config = dict(
    num_hidden_layers=10,
    hidden_size=128,
    n_experts=192,
    experts_per_token=6,
    d_expert=32,
    d_shared_expert=0,
    hidden_act='xielu',
    moe_layers=[1, 2, 3, 4, 5, 6, 7, 8, 9],
    router_score='softmax',
    normalize_top_k=False,
    routed_scale=10.2,
    balance_loss=0.00978,
    balance_bias=False,
    router_bias=True,
    n_groups=8,
    groups_per_token=4,
    init_std_router=0.0259,
    lr_router=0.0027,
    vocab_size=8192,
    norm='rmsnorm',
    norm_eps=1e-05,
    tie_word_embeddings=False,
    optimizer='soap_variant',
    learning_rate=0.00423,
    beta1=0.95,
    beta2=0.95,
    batch_tokens=[32768, 65536, 131072],
    max_seq_len=768,
    train_tokens=379500000,
    max_steps=4897,
    dataset='wikipedia_en',
)
Below are experts of layer 4 (counted from 0) of a mixture-of-experts language model. Rows are named router (the router's row for the expert) and show model dimensions 0-127. Each number is 200 + 20 x the weight over its row's rms, rounded and kept within 0 to 999.
After each expert's rows: a language model's description of what the expert responds to. This comes from a sample of Wikipedia text that the model never trained on.

# expert 18
router,235,219,225,195,197,198,206,169,178,244,214,211,186,208,226,195,197,188,182,222,203,185,188,157,189,211,194,202,217,171,199,180,239,216,210,245,181,194,223,211,216,194,212,205,208,224,205,221,183,206,222,193,209,171,195,208,191,246,194,199,163,189,214,191,176,174,207,202,227,195,196,212,175,181,210,185,171,182,173,188,201,169,262,225,171,224,175,190,195,178,247,180,224,211,185,211,179,201,159,192,206,220,206,188,189,179,185,211,184,188,210,211,155,186,194,188,171,204,237,191,198,202,185,206,195,218,204,193
First pieces of proper names and rare words after the, of or a pipe, as in Ob-struent, Be-tel, Yu-zo; also bare spaces.

# expert 25
router,187,230,208,236,210,225,214,176,186,204,221,182,205,163,178,194,203,196,198,193,178,209,175,213,204,177,236,189,184,217,168,188,174,220,236,189,231,233,218,213,209,228,191,242,222,193,223,226,194,191,216,214,216,198,210,174,194,192,214,209,216,176,255,242,193,223,175,195,222,213,167,206,219,182,220,211,239,205,206,244,204,188,192,174,186,193,201,244,185,210,206,191,193,207,204,172,187,222,203,192,177,202,196,198,219,202,195,220,204,211,192,168,236,176,227,173,205,184,209,224,208,237,199,190,185,194,222,195
Final digits of years and dates and the punctuation after them, such as semicolons before "years ago"; also century, when, where, until.

# expert 38
router,234,208,191,197,230,199,182,192,182,198,165,209,205,224,239,180,207,191,173,202,174,212,202,202,140,165,209,192,226,214,157,185,231,197,171,180,229,218,227,224,226,206,165,216,207,198,195,179,179,200,219,207,184,229,216,220,175,181,226,204,177,194,205,224,185,188,239,186,222,197,222,187,176,221,205,180,191,166,199,196,193,163,204,196,188,188,213,192,188,203,153,196,178,176,200,229,189,221,189,184,179,227,226,169,194,196,207,208,178,205,212,181,198,212,184,232,171,206,222,197,179,226,192,214,206,210,202,220
Bare space tokens, usually before a number in tables or prose, plus French particles after de, like des and l'.

# expert 52
router,221,215,192,189,176,189,215,210,204,167,223,188,209,194,190,191,221,228,167,219,176,243,169,200,222,174,201,218,192,219,211,176,221,191,191,202,185,187,229,186,253,162,240,238,216,196,217,207,229,192,207,211,198,212,209,171,214,187,180,186,245,207,208,192,202,240,168,189,179,218,182,199,209,211,184,208,189,199,191,212,213,159,215,224,190,222,183,187,205,203,202,199,211,206,212,212,177,224,208,195,185,235,185,184,210,186,175,196,186,214,150,217,204,185,211,198,169,196,202,214,225,205,209,245,222,174,169,170
Bytes of Chinese or Japanese characters, accented letters, and word starts after capital initials like Sch, Fra, Cho, He.

# expert 7
router,180,196,215,219,161,200,218,171,203,189,210,218,222,223,202,168,221,221,224,228,187,237,179,173,193,209,189,189,202,226,219,164,201,169,203,230,182,175,199,217,197,194,223,197,201,169,186,201,183,205,190,191,223,189,160,211,201,213,231,200,220,185,213,223,216,200,217,221,200,205,207,191,209,209,169,186,187,208,192,219,211,213,199,198,192,179,162,186,191,192,173,204,199,191,170,250,199,198,216,210,188,151,205,214,182,203,202,174,181,194,160,219,236,210,172,183,224,180,224,221,173,239,219,233,177,196,207,155
Consonant pieces inside personal and place names, especially st in Sebastian and Bastian, also ack in Barracks and rd in Girdharbhai.

# expert 27
router,198,226,232,185,159,220,187,203,172,169,200,185,192,210,179,190,221,179,192,173,221,183,204,231,176,223,205,185,174,189,188,182,231,206,187,216,211,241,215,152,206,193,153,211,202,238,200,185,193,187,196,191,197,185,170,216,214,177,177,194,185,201,171,171,206,212,187,220,188,183,188,199,225,207,200,198,204,186,176,246,190,186,229,225,184,208,194,205,181,219,199,221,195,215,214,213,248,218,185,166,202,208,193,233,171,242,237,237,219,187,189,185,212,192,213,221,196,209,197,202,222,229,184,201,188,201,198,170
Nouns and adjectives of rank or status, mostly in sports seasons, such as record, role, regular season, champion, title, third.

# expert 51
router,246,210,190,208,216,167,205,213,158,180,184,217,206,220,241,208,207,173,168,185,177,231,219,208,173,182,194,183,231,196,156,200,231,186,176,178,226,217,226,213,208,197,158,195,214,193,185,175,174,214,235,190,172,223,197,190,198,186,202,183,187,211,185,207,190,186,213,177,226,212,200,185,191,215,219,185,196,154,191,194,196,143,188,199,191,188,201,210,183,218,153,214,172,191,218,229,199,207,199,193,216,194,221,161,200,184,189,224,177,184,222,213,195,202,218,238,190,209,216,185,192,220,198,211,192,213,227,196
Common function words and openers like and, in, a, (, who, had, plus single letters in formulas or split words, such as f(x), p/g.

# expert 2
router,210,178,209,175,199,195,212,207,213,182,184,176,205,199,206,191,202,186,177,225,183,202,223,247,204,202,222,198,209,197,203,189,246,180,189,208,174,221,221,185,219,197,175,176,184,211,222,218,189,173,187,212,175,211,192,229,196,196,190,166,170,169,184,205,226,257,162,201,164,206,167,221,207,208,230,207,199,196,178,215,216,214,206,191,222,174,186,172,181,181,198,234,181,178,214,230,203,197,194,213,154,229,192,187,180,195,165,171,201,205,196,234,193,191,180,210,185,209,231,212,223,240,182,174,205,210,203,227
Mostly fragments after B, D or F starting names and titles, as in Band, Back, Bar, and "to", "by", "y"; otherwise scattered.

# expert 50
router,167,223,171,228,175,206,210,204,171,180,205,224,216,216,198,188,189,194,191,181,223,207,179,193,202,183,195,216,204,188,181,187,194,205,195,203,208,195,216,202,194,202,220,198,189,214,229,198,217,186,184,190,160,167,191,215,247,160,184,198,183,182,209,194,175,180,185,190,223,160,243,215,215,188,185,214,215,160,188,169,191,150,178,195,179,174,186,203,188,235,183,220,183,167,205,236,232,197,179,170,234,208,181,189,181,236,201,233,203,197,248,186,207,194,191,211,179,216,197,199,194,179,186,199,201,218,177,230
Opening pieces of words, often nouns, such as film, war, stage, head, and fragments cer, em, sum, plus the digit 9.

# expert 43
router,246,215,202,210,206,160,199,193,180,186,189,227,195,217,242,217,211,158,173,175,185,233,203,215,176,179,204,179,234,198,153,203,234,193,187,173,220,217,221,207,217,196,180,195,195,199,184,171,182,208,216,201,177,229,201,208,186,171,207,208,183,197,190,194,187,179,221,189,236,217,187,180,192,223,228,182,199,177,190,174,192,149,185,197,186,191,205,210,184,211,159,201,164,189,213,239,199,199,200,191,201,190,234,171,198,186,189,227,176,197,233,213,198,191,226,234,173,194,219,193,204,229,191,201,216,209,223,212
First names like Tom, Chris, Dave, and As in names such as Assad; also the words as, so, were and middle digits of numbers in tables.

# expert 40
router,179,201,232,150,178,207,228,215,190,171,220,188,181,176,182,220,217,185,191,236,224,189,206,210,171,171,166,220,214,225,200,213,210,190,166,205,234,205,202,219,217,205,196,222,197,187,190,179,172,211,217,221,225,203,177,197,182,173,162,201,193,239,174,243,184,227,235,183,177,220,185,207,206,208,201,183,195,212,210,190,213,210,178,216,190,200,192,179,221,178,179,238,179,206,207,197,168,166,193,205,184,199,186,196,204,204,207,178,190,165,196,228,174,214,170,189,184,229,196,210,210,190,240,190,206,181,182,235
Digits in scores, times, ratios, populations and table figures, often after a colon, comma or dash, e.g. 3:12, 25,219.

# expert 10
router,188,177,233,209,152,210,169,217,192,183,171,173,190,212,179,191,173,182,200,196,229,192,197,208,197,210,211,191,204,183,190,195,219,205,172,193,223,194,160,155,206,193,165,191,197,217,174,173,204,216,214,233,206,186,167,200,223,192,177,206,161,223,172,175,222,232,170,211,179,215,237,171,194,226,184,165,200,181,198,191,167,171,195,214,185,206,184,186,197,158,204,227,174,190,204,219,197,233,184,168,187,197,204,227,188,214,181,220,222,205,225,198,232,185,186,196,186,203,225,205,183,209,190,191,182,186,175,197
Final nouns of organization and event names after a modifier, such as League, Cup, Stadium, University, Award, Championship.

# expert 19
router,188,201,208,192,211,189,168,186,197,206,177,216,222,208,226,192,178,246,191,233,246,192,177,192,203,149,199,220,219,216,195,183,217,219,237,181,215,197,205,183,243,211,173,229,186,236,204,165,199,190,176,206,177,187,212,229,220,196,181,203,173,215,201,212,201,189,229,210,193,176,212,212,168,215,218,219,175,193,254,168,203,212,199,204,188,217,200,200,203,204,176,175,214,209,193,192,211,196,189,234,188,216,190,168,204,201,261,174,200,200,212,158,182,203,185,215,179,199,189,178,169,217,212,194,198,197,202,196
Bare space tokens in tables, lists and infobox fields, usually after a pipe, colon or dash and before a number or year.

# expert 12
router,205,191,164,224,206,216,175,213,194,221,195,217,221,232,201,192,182,185,211,191,179,206,211,206,209,206,204,232,190,201,213,180,208,213,211,180,181,235,194,221,193,186,205,206,210,232,205,230,251,172,207,179,184,201,209,197,206,167,222,181,197,157,207,181,160,189,164,230,193,216,219,196,193,183,183,186,216,196,194,187,232,173,183,178,200,176,193,238,170,214,215,184,181,228,222,214,238,190,169,209,238,173,210,182,194,185,184,235,194,195,229,186,202,199,205,197,160,175,174,210,196,209,195,201,250,189,169,213
First or middle pieces of ordinary English words, mostly verbs and nouns, like er-ase, s-ays, teas-er, sister, sign, wife.

# expert 33
router,213,209,199,163,201,193,205,197,220,171,215,215,165,199,228,201,190,203,179,200,208,185,182,210,210,225,198,178,208,239,215,202,192,193,227,200,175,181,175,200,194,190,195,217,256,182,238,194,188,185,197,161,210,225,192,232,191,206,183,183,211,173,215,192,203,210,220,226,195,208,163,186,193,204,177,227,179,208,212,218,218,181,178,206,221,224,236,186,223,184,181,216,177,186,213,221,202,185,234,183,175,232,203,217,219,206,185,187,185,210,200,198,171,201,236,219,166,191,226,203,219,226,160,166,252,217,224,185
Contrast connectives such as but, however, although; first names like John, Ben; and word pieces such as R-ough, r-ather, -ul.

# expert 30
router,205,192,219,218,197,172,196,188,218,184,218,206,195,208,205,180,171,170,192,193,241,189,241,195,193,187,164,189,192,199,187,228,165,229,164,212,183,175,215,168,187,205,176,186,178,190,184,181,229,232,182,168,226,185,194,213,209,193,214,171,233,216,213,206,189,162,217,234,219,201,174,196,191,203,205,201,188,221,180,191,208,218,191,194,216,218,167,231,233,220,203,203,199,194,177,163,179,181,233,205,243,188,217,182,185,220,204,187,193,182,185,215,189,216,149,235,213,198,206,196,188,197,220,184,191,189,192,162
Final consonant pieces and suffixes finishing words, such as Cor-p, Disci-p-line, Home-coming, -ations, -ism, -logy, plural s.

# expert 8
router,209,206,211,156,228,225,192,197,201,196,216,246,173,199,194,190,221,191,214,190,218,179,185,165,171,191,207,203,213,209,210,225,171,217,203,217,219,215,164,200,178,191,167,180,215,253,182,223,192,182,205,191,185,188,182,231,204,201,200,215,211,178,210,207,190,215,169,203,228,230,169,193,192,231,217,239,213,202,188,203,214,227,171,167,201,175,189,171,221,193,177,207,180,181,200,237,186,187,213,252,190,200,200,222,175,168,175,179,190,199,193,196,179,213,237,192,208,202,221,185,235,211,197,213,197,211,205,169
Adverb suffix ly (deeply, Beverly) plus function words like is, not, also, been, more, often, and digits inside years.

# expert 31
router,208,224,182,179,188,214,202,201,162,206,229,197,169,172,194,178,185,165,215,171,173,211,221,204,168,196,185,177,170,219,167,174,209,191,228,183,202,196,199,223,170,218,218,199,198,217,190,183,205,210,216,180,199,214,189,199,193,189,195,220,176,231,173,222,220,213,231,233,235,205,193,193,165,218,177,202,167,192,221,227,206,206,177,193,187,191,172,176,182,234,181,204,208,195,181,165,176,222,165,220,223,200,198,232,197,198,216,242,198,225,196,220,188,208,186,186,210,196,178,193,208,164,229,170,170,187,229,186
The digit 0, and sometimes 5 or 1, inside coordinates, decimals, scores and statistics tables, such as 47.000°N and race-result columns.

# expert 1
router,200,213,214,223,174,186,204,185,228,241,235,189,187,212,221,178,225,200,209,214,177,225,175,186,202,199,190,191,208,216,172,197,170,200,182,202,180,191,207,213,170,192,220,202,182,204,219,154,210,173,201,207,212,210,161,185,183,220,222,170,236,212,243,198,221,174,212,187,160,207,215,179,222,201,189,184,232,218,200,213,210,201,207,193,192,199,198,183,211,210,216,156,202,162,197,186,219,213,231,207,186,173,214,158,202,211,194,184,211,212,179,182,175,212,165,204,205,217,182,229,176,204,240,203,179,166,195,158
Single consonant or short consonant-cluster pieces inside words and names, often before suffixes, such as injun-c-tion, bra-ch-yurus, Klagenfu-rt.

# expert 39
router,209,228,184,180,182,244,240,215,173,227,191,177,211,207,187,210,169,175,188,222,192,199,182,189,212,204,202,226,217,227,182,197,201,173,222,217,184,190,209,168,238,179,210,186,203,177,249,204,191,164,198,217,177,229,204,172,189,197,199,175,180,165,202,219,171,203,189,203,222,171,219,223,203,223,177,171,194,191,207,178,184,173,160,222,190,171,178,194,221,201,186,233,188,201,209,207,193,214,192,205,201,205,206,228,181,212,173,196,184,200,196,193,217,177,200,170,191,230,185,190,208,225,251,186,192,237,211,180
Opening syllables of capitalized foreign names and rare words, such as Mar, Car, Cor, Bar, Par, as in Corvus, Parham, Guaraní.

# expert 45
router,226,181,201,168,178,181,176,226,168,215,230,204,194,194,207,172,201,221,181,204,185,242,175,171,224,208,228,165,222,178,221,222,231,208,193,231,169,182,199,177,184,225,217,203,248,210,198,185,181,217,230,217,197,192,188,187,177,190,220,201,223,177,188,211,164,175,183,190,181,186,154,199,180,221,186,175,192,202,172,196,205,197,186,222,170,228,235,181,182,208,181,176,219,176,209,194,217,222,192,165,209,201,188,198,206,208,172,205,182,230,181,207,166,186,184,207,212,220,196,184,210,222,217,191,191,189,219,220
Short pieces at the start or inside uncommon proper names and compounds, such as Con-cor-d, S-pan-dau, Re-ed, Nor-dsjæl, Bas-ke-t.

# expert 32
router,244,202,217,207,192,219,188,185,209,189,197,172,180,185,183,198,217,193,213,198,208,186,164,231,198,208,208,187,189,200,192,192,221,217,199,187,231,230,232,178,183,173,207,231,208,222,209,237,208,186,233,168,240,193,225,175,178,202,220,221,168,221,227,204,197,224,170,195,213,224,184,203,182,206,245,174,217,218,173,228,181,182,181,191,180,202,229,228,192,231,210,224,190,175,188,237,201,211,191,186,179,191,181,227,204,210,226,213,226,218,224,187,211,197,187,214,181,177,187,178,196,221,204,203,230,214,238,168
Nouns closing a noun phrase, mainly sports words like game, season, match, team, and time in "for the first time".